Weights of a small mixture-of-experts language model, trained from scratch on English Wikipedia: 13 layers, 128 SwiGLU neurons an expert.
Below are experts of layer 2 (counted from 0) of a mixture-of-experts language model. Rows are named router (the router's row for the expert), gate (a neuron's input weights, with its number), up (a neuron's input weights, with its number), down (a neuron's output weights, with its number) and show model dimensions 0-95. Each number is 128 + 32 x the weight over its row's rms, rounded and kept within 0 to 255.
Before each expert's rows: a language model's description of what the expert responds to; "comes before" lists some tokens at least twice as common just after its tokens as in all text. This comes from a sample of Wikipedia text that the model never trained on. Tokens count by the router's weight.

# expert 4
What it handles: Capitalized field labels and proper-name heads in infoboxes, tables and sports text, such as Country, Matches, Record, League, City.
comes before: ":", " |", " of", " (", " in", "\n"
router [102 141 134 164 142 149 167 141 152 175 127 124 127 103 144 109 117 150  77  85 220 133 123 193  86 141 147 151 114 145 195 169  79 134 140 145 117 138  85 195 139 112 104  89 110 106 127 163 231 146  86 144  70 112 175 159 121 110 125 110  75  50 135 136 107 146 116 146 145 132 165 116 131 109 131 125 135 133 145 146 134 114 194 113 139 136 144  91 182 150 172 134 191 149 173 143]
gate0 [139 181 154 106 160 127  80 118 182 114 143 125 139 125 122 153 165 164 127  97 151 127 180 131 115 162 119 149 147 164  74 108 121 100 135  73  94 105 116 163  96 146  99  95 128  83  90 149 153  96 163 143 173 105 153 184 180 139  92 135  71  95 175  43  73 160  59  66 168 137 100 155  92 119 117  76 158  78 128 131  85 131 128  95  85 114 164 118 163 173 122 135 151 137 190 119]
up0 [193 171 111 114 203 119 144  79 148 101 148 142 125 105  60 123 136 135 118  64 124 132 103 138 121 110 107 165 162 127 183 111 148 193 105 109 139 109 152  43 156 128 120 115  83 141 132 152 173 137 160 104 126  95  75 120 131  98  78 107 126 117 157 151 153 129 141 118 124  90 169 149 105 138 103 144 154 100 179 165  80  99 146 186 136 152 167 125 131 124 101 125 150 140 109  88]
down0 [177  97 136 160 126 186 113 172 120 101 116 120 183 116 121  36 132 135  80 119 168 110 126 151 124 102 111 169 151 100  84 147 113 123 159 153 150 158 156 185 120 136 105 173 145 160 133 200 125 128 116 141  99 208 132 104 140 110 116 165 144 158 138  92 100  65  75 122 128 196 124 125 154 133 149 172 138 151 123 155  89  77 130 126 176 150 124 101 131  54  89  86 173 156 173 126]
gate1 [ 89 159 113  90 176 181  95 130 122 160 106 102 142 106 115 152 128 107 112 189 165 110 180  89 110 144  94 168 164 150 145  71 140 148 154 133  99  82 124 148 150  62 191 127 123 159 128 152 145 123 141 130 124 108 182  99 190 107 153 159 107 103 130 137 108 139 148 156 158 109 171 103 103 136 119 150 108 134 130 122 101 168 154 166 166 110  83  99 139 127 137  75  59 178  88 102]
up1 [166 155 212 142  90 102 158 156  89 114 136 117  93 164  85 137 129 163 119 102 108 119  89 153 119  93 143 119 141 122  92 156 144 166 162  75 124 158 122 152  85 166  59 154 152  75  94 119 107 159 107 148 163 219 123  97  70 187 120 129  65 143 133 142 129 140 137  97 139  69  69 129 159 163  96  86  89  81  67 134 181 163  95 183 121  74 176 135 137 125 116 113 166  90 145  96]
down1 [151 163 165 184 122 110 113  41 126 147 107  76 134 116 162 147 114 121 153 108 177 134 171 129  92 166 118  91  78  95 180 133 159 100  91 118  92  99 117  95 145 107 154 148 175  86 146 147 106 115 151 182 131  46 119 113 134 180 121  75 113 152 119 164  38 131 144 200 113 166 167 173 126 149 140 126 147 124 115  96 129 125 134 119 139 110 137 149 113 103 140 110 107 131 101 127]
gate2 [137 144  67 137  96  76  84 157 169 110  79 154 118  99 144 116 123 112 114 140 100 125 117 166  95 162  59 117  69  58 114  92 106 162 146 172  48  93 144 148 133 155 139 157 122  56 159 209 135 130 101 136 125 133  81 153 164 140 107  70 139 117 124 147 157 148 129 151 115 119 101 124 109 109  88  75 131 152 152 136 100 167 139  86 125 167 103 133  47 139 122 134 136 172 160 156]
up2 [124 119 115 141 144 134 108 127  69 119 130 110 124  81 102  96 119 162 129 145 168 124 118 131 146 111 163 172 183 121 126 164 108  53 142  89 124 155 118 145  88 129 153 107 117 171 133 142 139 129 140 191 222 113 160  75 173 139 137 193 114  76 157  88 140  81 125 137 106 145 122 149 111 109 158 149  96 100 117 106 120 126 107 190 149  86 112 127 165  86 198 169  68  80  82  97]
down2 [137 135 140 222 105  94  84 127 133 132 139 169 177  58 129 129 103 155 203 124 142 164 113  95 115 138 118 103 131 121 132 127 116 102 138 139 195 108  88 122  98 152 151 141 143 183 161 170 157 129 102 164 115  98 106  77 117 125 160 123 160 152 123 199 118 130 154 112 175 101 189 121 175 104 135 134  75  69 133 108 108 133  95 155  89  92  72 121 121 140  80 117 116 163 153 105]

# expert 12
What it handles: Common singular nouns right after the, a, his or possessives, such as time, season, group, building, career.
comes before: " of", ",", " in", ".", ".\n\n", " and"
router [128 111 115 185 144 207 134 124 127 150 136 109 108 114 142 102 128 138  89  97 163 110 134 147 154 190  76 131 106 129 106 130  76 147 100 130 133 102  94 151 111 109 107  30 200 116 114 122 166 161 167 153 125 188 162 135 135 157 183 100 110 109 117  97 118 152  80 135  54 161 159 116 189 189 129 115  87 147 153 125 171 156 156  99 126 112 130 116 139  94 139 154 165 172 156 143]
gate0 [ 57 139 141 165 191 127 157 110 156 144 125 164 130 140  93 154  90 136 127 140 166 132 140  98 140 118 216 137 107 163 170 170 149 153 115 128 177 146 101 110 165  62  58 102 134 117 124 123 143 119 142 139 130 114 150 121  92  89  99 173 128  95 132 123 122 105 102 119  81 141 128 153 125  68 136 145 149 135 100  83 146  68 120 118  94 123 118 127 122 183 145 178 181  92  57 195]
up0 [145 132 126  69 113 109  74 177 120  71 150 108  89  94 157 154 160 128 140  88  37  83  86 152 121 133  71  87 114  60  81 100 117  94 163 118  72 141 106 164 166 141 123 207 133 104 158 154 106 139 162 152  95 132 109 120 165  99 127 161 146 142 112 185 138  90 142  65 160 178  73 116 105 123 144 154  94  96 150 107  84  95 118  86 132 124  99 172 166  74 138 161  74 134 159 133]
down0 [139 144 133 145 111 152 136 184 109 203 138 109  96 122  92  76 135 139 135 122 108 107 179  63 107 134  85 126 141 165 153 119 130  83  87  90 140 108 107 164 105 199 145  97 148 135  74  94  94 160 161 158 162 180  87 161  67 136 129 119 136 136 106 153 100 205 115 122 103  61  97 134 151 141 108 120 108 160 166 104 162 184 192  93 171 109  91 148 167 121 105 153  84 158  74 131]
gate1 [169  83 122 161 135 137  99 131  87  94 111 143 105  76 154  90 150 124 145 122 149 185 124 173 120 105 158 114 166 109 150 133 132 111  91 104 104 130 145 186 145 103 140 135 139 177 116  84 108 167 138  99 186  90 108 113 125 128 140 112 115  97 148 150 180 223 146 137  94 102  79 121 134 152 118 138 150 144  67 183 155 163 156 154 136 114  94 140 145 123 172  84  77 124 177 139]
up1 [119  97 132 100 135 117 140 165 134 161 114 177  90 209 120 153  96 128 133  87 139  73  89 108 113  99 109 145 163 142  97 138 134 181 124 115 109 154 112  63 126 102 119 109 119  90 135 173 133 112 124 107 114 165 155 166 120 155 158 161 115 122 130 120  81  99 124 120 166 179 122 110 140  91 149 103 166 146 142 116 117  57  89 168 119 144 142 156 109 120  73 163 135  93 118 137]
down1 [161 136  71  99 154 133 116 112 115 121 157 133 144 131 145 167 155  65 122 102 144 180 120  63 118 107  91 121 157 148 169 144 132  87 154  74 171 136 128 108 131 130 172 156 151 155 198 210 143  74 150 101 127 109 128  91 105 166  94 125 165 132 121 177 119  66 121 121 208 196 155 159 115 139 129 100 125 208 189 151 122 123 141 149  92 124 131 142  93  79 102 111  81  99 110 109]
gate2 [116  87 148  38 156 179  73 160 139  92 118 134 136 136 139 220 118 161  97 123 156  95 127 162 151 147 133 121  96  85 164 137 120  90 139 148 104 130 125 149 123 155  98 149 166 115 128 141 145  89 163 169 110 113 130  68 142 140 132 117 185 150  93 118 145 108 128 169 185 188 108 180 107 113 130 120 180 130 125 152 164 105 138 128  69 108 110 105 163 123 163 135 151  84 110 146]
up2 [145 124 111 141 123 143 174 124 103 142 137 133 144 121 131 103 140 105 105  98 162 177 181 102 136  86 167 118 136 125  79 107  60 191 143 148  89 174 110 107 166 151 159 107 121 164 100 134 177 154 116  91 136 114 170 140 163 165 100 163 110 129 147 156 134 158 139  85  97 103 125  63 108  65 108 170 127 112 118 138  86 122 110  97 162  88 168 169 107 212 154  72 119 118 166 106]
down2 [178  78  91 144  88 184 136 135  98 109 100 178 128 173 172  71  75 132  90 127 168 174  86 164 179 117 151 105 123 150 154 110  55 146 157  92  99 172 151 159 160 149  90 112  95 104 110 182  96 134 162  81 133 185 162 118  92 164 113 137 160 158 117 141 141 136  97 129 151  77 108 125  95 119  78 159 144  77 125 164 122 129 158 192 114 120 141  97 123 118 125 152 116 139  82 138]

# expert 19
What it handles: Second words of polity names like United States, Czech Republic, Confederate States, Kingdom, plus digits such as 0 inside numbers and codes.
comes before: ",", "\n", " of", " States", " (", ".\n\n"
router [115 106 129 119 148 156 193 179 145 106  98 142 111 148  81  76 105 125  72 132 189 114 100 116 116 179 154 137 108 105 132 161  94 122 134 127 117  95 105 150 121  88  78 123  99 110 178 193 228 107 123 145 165 130 116 146 180 107 168 126 121  75 134 129 107 128 102 172 111  90 110 201 158 125 149  96 119 140 103 125  93  91 182 116 144  89 157 128 147 140 133 159 156 105 154 210]
gate0 [108 119 135 118 126 125 107  97 125 114 164  95 103 163 104 182  97 101  96 171 118  87 111 106 172 152 115 121 105  51 119 190 171 127  99 150 115 143 116 130 218 132 107 144 148 118 143  95 135 153  68  79  71 135 116 102 144  99 123 122  98 141 138 178 142  94  78 181 118 109 155 135 182 154 125 115  95 173  93 146 141 109 106 177 156 189  97  99 105 145  67 158 109  93 128 144]
up0 [183 136 157 116 134 150 133 131  81 106 111 111 208 107 162 125 110 112  76 123 103 111 135 106 110  37 129 128 117  77 142 194 126  67  33 170 108 136  75  95 105 210  85 133 171 169 147 115 176 147  90 162  94 115  94 167 128 170  99 140 100 130 144 193  97  83  99 152 140 110 135 117 104 113  97 167  99 144  66 173 151 117 138 103 162 168 110 145 162 140 129 126 119 116 131 136]
down0 [119 175 133  66  81 143 136 126 107 205 146 163  94 124 126 149 160 108 143 141 146  98 169 119  28 112 112 107 127 174 100  68 151 120 122 113 126 131 131 119 118 171 126 102 185  99 122 146 144  73 153  97 110 142 133 125 108 165 118  94 121 115 108 170 162 108 104 119 189 111  82 140 162 161  88 140 133 125 157 157 182 109 108 136 169 120 106  88 141 156  77 134 152 121 146 127]
gate1 [136 113 172  69  60 163 104 112 102 134 139 122 105  96 167 104 109 101 149  86  80 129 150 137 103 139 135 112 127 157  37 143 112 109 156 143 117 161  51  95 135 177 180 161 109 110 121 123 118 124 132 110 113 148 112 189 162 110 119 141 128 165 120 126 113 143 142 117 191 146 133 117 139 180 205 108 105 160 116 146 138 130  79 100  86 140 201 165 144  94  94 143 109 115 162 139]
up1 [145 106  97 168 169 144 139  95 110 105 100 156  69 152 163 113 163 135 147 114 153  95 122 162 157  93 146 167 167  89 109 109 121 139 111 107 133 143 133 174 142 112 116 111 139 161 152  64 139 149 146 148 156 118 156 141 129 165  21 152  88 134 125 186  57  98 127 135 136 175 153 118 143 153 127 111 164 161  95 108 171 136 199 152 125 135 121 108 129 160 134 115  78  90 114 192]
down1 [189 102 139 124 113 152 129 100 108 158 197 150 150 126 154 153 107 173 139 111 161 174 107 150  85  92 124  92 100 108 156 106  89 124 154  88 148 104 152 152 106 148 132 124 143 122 158  71 104 138 126  92 149 165 160 153 143 141  60  96 173 176 162 206 121 128 146  97  60 105  87 122 134 105 110 140 138 125  91 109 137 111 157 177 150  84 120 130 124 112 117  80 115 132 109 151]
gate2 [113 120 104 152 100 203 128  51  98 132 124 131 106  82 146 144 139 140  93 198  68 115 140 143 101  90  67 106  70 183 104  75 121 124  60 131 153 117 149 182 155 162 134 132  88 125 138 115 123 178 144 102  87 159 124 135 163  85  93 131 153 164  61  84 143 119 141  91 102 149 126 122 160 122 117 146 111 127 135 109 152 141 165 100 122 181 106 137 195 159  57 174 118  99 143  84]
up2 [113 184 176 126 129 172 198 114 110 101 104 147 141  83  71 133  78 104 105  86 114 130 145 103 118 147 159 131 150  94 176 144 133 155 158 149 130 158  83  96 106 126 138 136 158 137 163 192 156 161  88 165 199  81 130 164 169 123 136 119 127  78 180 168 106 106 118 153 137 106  94  95 119 150  88  93 162  83  59 130 118 122 118  97 142 143  97  64 108  53 158 143 177 143 160 148]
down2 [141 168  81  72 164 125 175 167  85 131 155 109 120 107 140 165 126 171  75 100  39 123 107 163 132 159  67 104 116 113 156  57 146 118 128 105  84 100 137  94 114 122 144 167 173 146 160 108 150 100 129 102 112 157 120  96 118 113 120 109 162 144 118  93 115 103 114 138 119  94 121 146 145 111  44 104  91 111 126 100 141 116 163 119 130 135  77 105 142  91 158 188 132 174 158 128]